python train.py --hidden_size=384 --n_experts=128 --d_shared_expert=0 --router_score="sigmoid" --routed_scale=2.5 --lr_router=0.00051 --norm="rmsnorm" --norm_eps=1e-05 --max_seq_len=1024 --max_steps=5241 --dataset="wikipedia_en"
Below are experts of layer 8 (counted from 0) of a mixture-of-experts language model. Rows are named router (the router's row for the expert), up (a neuron's input weights, with its number) and show model dimensions 0-95. Each number is 128 + 32 x the weight over its row's rms, rounded and kept within 0 to 255.
After each expert's rows: a language model's description of what the expert responds to; "comes after" lists some tokens at least twice as common just before its tokens as in all text. This comes from a sample of Wikipedia text that the model never trained on. Tokens count by the router's weight.

# expert 8
router [ 95  60 155  57 115  85 115 104  98 112  81  99 141 161 167 114 156 186 147 111  95  90 154 139 109  62 111  68  65 114 113 112 105 151 138 138  80 111 154  84 164 100 143 172 151 179 175 163  95 148 100 187 140 106 104 133 143  63 120 158 100 160  99 157 176  77 148  77 173 104 111 112 152 166 114 146  78 161 186 105 120 151  86 155 130 107 108 156  66 103 188 158 115 107 128  99]
up0 [169 135 122 124 141  90 117 174 179  87 144 158 156 104 113 129  97 121 120 145 146 165 150 125 113 161 103 100 111 163  93 126 142  93 149 170  88 150  98 155 128 114 132 179  61 131  57 124 179 151  60 164 115 118 205 186 131 127 138 123 158 109 136 123 119 179 164 133 112 148 114 124 128 112 133 104 166 125 128 167 138 153 203 126 122 133 171 168  91 126 127 112 123 113 140 161]
Proper-name first pieces. First capitalized piece of a proper name after of, a pipe or comma, such as Cal, Kar, Los, New, East, Coat.
comes after: " of", ":", " the", "-", " and", " by"

# expert 40
router [104  82 143  95 156 100 103  88  96 140 101  72 154 148 130 105 182 177 180 107 147  79 135 114  89 117 107 116 125 110 155  88  98 140 146 142  98  84 149 110 133  62  77 144 137 177 156 164  62 171 126 137 128  58 119 148 174 103 110 171 199 154  39 108 123 102 144  71 145 109 118 110 168 129  89 178  97 147 154 106 141 157  74 151 173 118  78 155 100  98 163 127  97  77 199  80]
up0 [169 120 124 124  93 110 107 157 183 145 132 143 156 109 143 125 103 127 130 122 145 120 109  83 119 102 142 111 100 120 102 144 161 117 112 126 128 166  83 130 104 108 107 207 100 155  74 138 161 180  34 175 130 125 177 152  96 172 130 175 161 111 146 117 129 181 111 151  76 127 124  95  86 123 102  99 178 124  99 150 149 136 161 118 116 100 141 151  56 149 123 113 117 136 114 117]
Function words, adverb endings. Verbs, prepositions and articles in running prose like is, to, by, a, plus adverb endings, e.g. phys-ically, method-ically.
comes after: " is", " was", " and", " as", " a", " to"

# expert 35
router [117  55 156  46 141  93 122 113 110 164 108  91 184 160 171 144 180 171 142  64 124 104 134  97  99  99 100 127  92 141 158 100 125 125 158 166 100  79 135 117 151 110  88 146 151 147 163 108 125 152  97 166 174 100  81 121 115  88 160 160 131 164  91 122 207  87 150  73 177  99  68 114 178 173  87 193  63 173 158 125 135 157  79 184 167 133 110 145 121  96 172 142  85  82 145  90]
up0 [145 115 143 158 107 101 136 187 150 142 133 114 169  89  85 140 115 175 134 138 117 126 117  89 102 117 128 111 106 143  90 110 161 136 167 140 117  91 118 120 131 114 158 142  90 138 118 123 176 176  70 145 125 121 141 145  97 138 125 159 137 123 159 172 101 155 120 134  70 124 113 137  83  83 113 130 177  75 131 155 115  52 179 153 116 123 158 143  93  89 113 138 136 177 131  98]
Articles and copulas. Articles and verbs near a sentence's subject in biographies, such as the, an, was, he, first, plus Greek surname pieces like -oul-.
comes after: " was", " is", ".", ",", " as", " in"

# expert 43
router [100  87 129 114 170 121  83 116  80 121 117 113 135 180 179  72 173 182 139  90 128 107 141 126 121  90 100 107  90  96 158 165  90 152 147 145  31 121 158  64 175 142  99 148 141 181 174 182  96 138 156 180 151  66  81 151 197 107 131 161 170 150 112 149 209 100 155  76 201 113  84 144 203 166  95 171 115 144 143  97 116 166 115 128 131 119 115 170  93  77 182 113 137 109 142 106]
up0 [136 125 150 140 110  93  99 158 159 129 160 136 179  93 101 130 129  96 113 151 150 165 124  84 115 127 116 137 111  96 145 128 171 136 122 157  78 142  92 125 119 118 135 168  70 109  65 129 196 184  82 140 144 137 170 156 111 137 105 138 148 124 145 135 135 183 149 158  60 128 124 101  89 110 118 110 158 133  96 146 192 127 207  78 104 109 132 120 113 116 121 177 139 129 122 113]
Place and institution names. Place, school and institution names and their word pieces, such as Los Angeles, London, School, County, Cast-el-naudary, Carmart-hen-shire.
comes after: " the", " in", " of", " New", " for", " from"

# expert 7
router [151  87 162  88 127 119 107 135  85  72 111 110 169 171 156 106 148 143 176  92 115  98 166 129  81 102  95 105  81 163 130 105  93 145 172 175 119 104 165  94 120 157  53 153 183 139 184 154 106 160  73 166  99 110 116 153 142 114 161  83 149 171  94  99 165 115 147  81 164 106  88 112 134 167  91 169  61 170 149 102 102 187 102 172 164  89 113 179  90  73 155 134 111 103 180  74]
up0 [122 105 141 128 139 132 151 152 149 126 145 141 165 120 112 101 121 143 183 111  46 156 132 128 138 125 115 161 144 161  92 107 168 157 164  97 122 146 117 118 137  94 129 140 138 121  66 161 195 183  88 167 113  98 182 146 127 138  94 116 151  74  94 160 145 180 107 178 112 104 129  70 127 129  99  94  82 115  99 176 123 102 227 169 113  80 153  99  88 142 179 174 115 157 136 121]
Occupations, table values. Occupation nouns and the word after them in biographies, such as politician, footballer, and, plus values and pipes in tables and infoboxes.
comes after: " |", ";", ":", " /", "),", "°N"

# expert 11
router [108 120 174 114 167 161 118 109  89 120 114  61 178 164 155 114 171 148 128 130 110 110 141 153  85  82 101  66  93 158 107 114 144 137 167 157 135  66 165 109 118  63 106 185 146 174 164 133 130 150  65 175 126 110 113 124 149 111 138 136 124 176  69 106 149  98 163  88 172 159 109 158 133 141 111 149  92 132 162 130 155 165 103 141 181 133 109 168 100 118 142 159  91 107 159 100]
up0 [154 133 143 130 132  98 100 126 197 155 133 116 146 116 104 137 108 108 183 178 152 165  98  62 107 117 152 110 100 107  98 143 132 132 184 107 109 148 104  89 105 104 127 192 116  93  85 110 195 136  73 150 164 135 183 116 130 154 122 143 158  89 130  97  91 162 155 183 104 139 101 124 106 148  78 136 157 106 131 194 173 133 149 106  94 125 159 116 116 174 120 105 129  98 136 111]
Table cells and abbreviations. First pieces in table cells, name lists and taxonomy lines, like capital initials, month abbreviations and Pts, plus from in age-range census statistics.
comes after: " |", "|", ":", ";", "0", "1"

# expert 16
router [ 98  89 159  78 149 114 113 141  75 114  82 115 171 131 144 101 155 182 166  82 110 119 145 104 100 100  72  72  97 118 167 136  93 152 163 150 113  80 153 107 156  96 101 168 169 148 164 160  96 156 141 132 128 142 121 155 158  92 155 163 172 173 102 140 175  69 117  86 153 117 117 129 118 118 114 160  92 172 133  98 162 175 101 167 141 112 106 160 112  92 165 134 116  80 163  69]
up0 [121 153 134 133 114 124 117 147 155 130 119 138 129  92 112 120 120 104 118 102  98 150 140  85 132  82 111 140 158 173 167 120 154 144 132 132  69 135 116  83  97 113  92 219 169 187  96 172 183 168 108 151 149 152 173 163 147 144 105 174 222 144 128 128 122 178  85 143  52  92 166 107  84 116 124 116 158 128 123 155 153 151 167 111  83 120 122 119 110 126 142 173 164 185 112 129]
Mid-name fragments. Word pieces inside foreign names and terms, plus commas, years and digits in lists and infoboxes, e.g. Orl-é-ans, da, Cour.
comes after: " ", "==", " de", " V", "us", " L"

# expert 32
router [ 80  95 134 104 189 113  95  96  83  53 117  89 131 160 168 108 148 154 165  91 116  99 126 124  87  89 104  61 104 161  92 100  92 136 158 201  82  98 157  95 118  94 106 140 168 156 163 171  91 156 119 177 116  99  99 172 169  89 156 145 164 161  73 103 183 103 160  84 165 106 111 145 134 176 110 170  97 161 165  93  60 174  82 162 158 115 138 127 114  79 181 167  90  91 146  93]
up0 [167 142 135 147 106 110 106 169 169 118 147 122 160 104 107 106 103 131 162 156 135 138 122  50  59  92 105 118 129 118 116 133 160 130 114 136  87 171 116 119 123 100 110 173 102 152  75 113 178 166  36 142 158 102 217 150  92 178 107 130 156 114 154 169 131 206 111 172  54 142 140 104 110 151 132 103 144 114 131 121 150 125 196 114  98 111 120 161  86 159 144 155 178 136  80 161]
Digits in numbers. Digits and year pieces inside numbers, especially coordinates, populations, dates and scores, such as 197, 188, 47, and spaces before numbers.
comes after: " ", " |", " (", ",", ".", ";"

# expert 25
router [111  98 142  72 157 129 107 101  85 105  89 104 129 174 140 122 159 154 124 100 123 102 152  87 103  90  91  95  54  94 124  88 129 135 146 174 103  91 182  80 166  85 117 174 163 154 165 157  95 147 111 166 108 168 118 136 172 130 170 125 157 128 101 105 156  92 104  81 189 123  99 124 146 144  78 154  95 138 149 115 132 161  58 181 173 146 113  94 140 113 152 158  99  88 176 112]
up0 [150 130 133 125 114 140 126 105 180 124 161 118 169 117 110  96 151  70 145 150 122 149 127  91 131 115 155 128 127 104 119 131 135 149 132 105 110 121 150 111 117 118 144 127 122 155  69 142 151 170 122 143 109  95 223 112 111 155 154 163 162 114 161 109 104 213 170 170  63  96 140 121  81  94 122 106 165 125 115 165 126 116 125 131 166 148 139 128 134 171 106 177 142 136 148 115]
Articles and determiners. Articles and function words before nouns, such as a, the, an, for, This, plus adjectives like scientific, American, and word-middle pieces like is-ot-ope.
comes after: " for", ".", " of", " and", " as", ":"

# expert 36
router [ 91  74 156 121 138 151  95 121  87 133 134  82 167 166 165  60 159 159 139  94 119 138 159 123  94 106  96  96 115 116 117 111 122 151 154 143  93 111 144  78 160 134 119 134 163 207 190 140  91 153  92 119 136 151 105 173 119 108 132 166 132 142 143 111 168  68 134  93 163 122  86 153 154 160 107 162 122 161 167  92 139 173 128 162 127 140  91 142 105  83 154 146 118 106 161 111]
up0 [163 134 127 106  94  91  88 158 186 120 140 144 130 100 132  98 137  85 143 133 110 196  99 114 128  52 101 132 127 134 135 148 162 117 125 145 105 113 117 115  89 125 193 181  62 120  52 132 152 191  51 135 174 116 172 145  87 155  94 106 168 108 108 148 146 176 133 212  74 145 150 110 108  88 123  75 126 131 121 145 129 111 192 160 105  97 164 166 136 125 122 118 128 168  83 152]
Coordinates and table ends. Tokens ending numbers or fields in coordinates and tables, such as ″E, °W, year digits, line-ending pipes; also Latin species-name endings.
comes after: " ", "–", "201", "200", "199", "202"

# expert 27
router [ 84  49 168  97 132 138  75 120  89 136 105  97 143 161 192 132 160 140 146 132 139  90 162 142  57 100  95 111 114 165 127 114 134 129 143 164  95  76 147  97 159 121  94 168 144 146 157 177 100 122  58 157 102  77  89 114 140  75 139 143 165 157  95  75 161  93 154 104 158 102  95 141 161 160 106 159 128 127 154  69 124 169 106 147 161 154  96 140  91 107 136 143 100  91 136 112]
up0 [141 133 170 119 142 122  87 165 139 102 122 130 135 104  97 150 152  92 159 131 142 140 111 117  99 147 160 112 104 138 134 160 193 112 138 105 109 149 115 145 103 124 146 232  73 132  66 160 183 165  96 169 135 131 186 130 106 170  58 150 144 123 152 141 107 179 106 154  91 114 186 118  98 151 148 119 145 105  81 145  67 140 145 148 129 158 125 130 117 160 125 139 136 175 124 139]
Determiners and subject pronouns. Articles and sentence-initial pronouns like the, a, His, He, They, plus table header separator rows in sports tables.
comes after: ".", ",", " and", " with", " for", ".\n\n"

# expert 3
router [ 90  61 172  70 156 116 103 109 119 137  98  88 161 182 163  86 164 166 150 101 127 108 180 110  92 106 138  73 115 165 136  82  75 154 153 180  57  52 163 113 152  99  84 135 152 149 175 136  73 170  68 147 108 120 105 130 170  91 156 166 111 162 110 100 168 105 144  96 152 125 111 185 175 169  94 188  87 125 183  93 135 144 101 160 119 136 137 153  69  75 157 157 125  76 176 117]
up0 [174 122 166 149 101  96 107 176 162  83 140 140 151  80 123  94 166  95 177 188 134 169 111 100 140 108  93 117 129 144  93 127 176 146 146 117 105 139 147 111 108 126 124 169  58 140 104 126 203 193  79 177 159 150 143 141 135 135 138 177 207 163 198 128 140 171 106 147  80 113  94 103 109 102 160 129 145 135  88 121 179 103 139 122 114 148 185 172  98 123 110 167 133 150 112 161]
Table cells, clause openers. Table pipes, line breaks, commas and year prefixes like 197, 196 in data rows; also sentence-opening After, With, Despite.
comes after: " ", ".\n\n", "7", "–", "1", ";"

# expert 39
router [ 90 102 169  84 143 134  63 117  70 131 108 111 180 164 111 103 134 136 172 111 125 118 141  92 112  70  60 117  80 179 140 123 144 140 145 165 100  96 177 114 133 160 107 131 153 175 171 140  61 124 112 158 127  64  92 140 140 108 143 119 166 188  96 159 177  95 175  88 148 140 133 141 136 162 124 187 104 147 173  69 122 178  71 141 168 136 131 174 107 129 161 127 108  81 204  91]
up0 [102 146 136 135 115  83 101 147 139 102 165 156 173 135  97 100 158 120 125 183 173 113 167 135 109  75 104 101  81 139 133 163 168 132 133 150  94 165  96  99  63 142 131 188 111 137 113 122 214 197  81 143 162 144 183 121 131 133 125 140 167 163 117 127 140 189 113 210  84  90 152 145  78  63 141 128 145 122 121 161 148 147 179 152 125 131 149 165 134 183  99 103  94 176 164 161]
Predicate verbs, table cells. Verbs after was or is, such as received, signed, considered, had in census text, plus table pipes and list separators.
comes after: " |\n", " was", "\n", " is", "1", "2"

# expert 42
router [ 75  82 157 104 121 157  79 125  92 118  84 101 132 136 135 109 178 121 144  83 106 111 143 117 105  72  86  74 106 155 142 107  88 131 146 171 121 104 190 101 116 146  67 175 191 179 167 152  99 119  71 174 113  76 114 159 159  92 174 106 144 179 120 111 121  90 123  82 167 130 108 139 154 185  82 172  62 155 145 131 128 107  79 170 152 137 103 165 102  86 167 119 118  75 130  75]
up0 [135 129 138 132 136 130 154 171 165  93 128 161 119 121  74 131 125  73 130 148  76 122 130 134 109  72 130  90 131 109 137 104 205 126 140 105 101 142  93 118 123 148  86 181 148 136 104 118 207 121  84 182 134 110 154 107 129 184 121 117 150 155 112 140 124 146 104 105  97 121 143 155 109 137  81 119 108 150 104 142 130 100 127 103 108 149 125 122 116 171 151 112 146 151 135  97]
Year prefixes, superlatives. Century prefixes of years such as 199, 201, 194, superlatives like largest and highest, plus -year and counts such as 150 years.
comes after: " ", " the", " a", "–", " first", "200"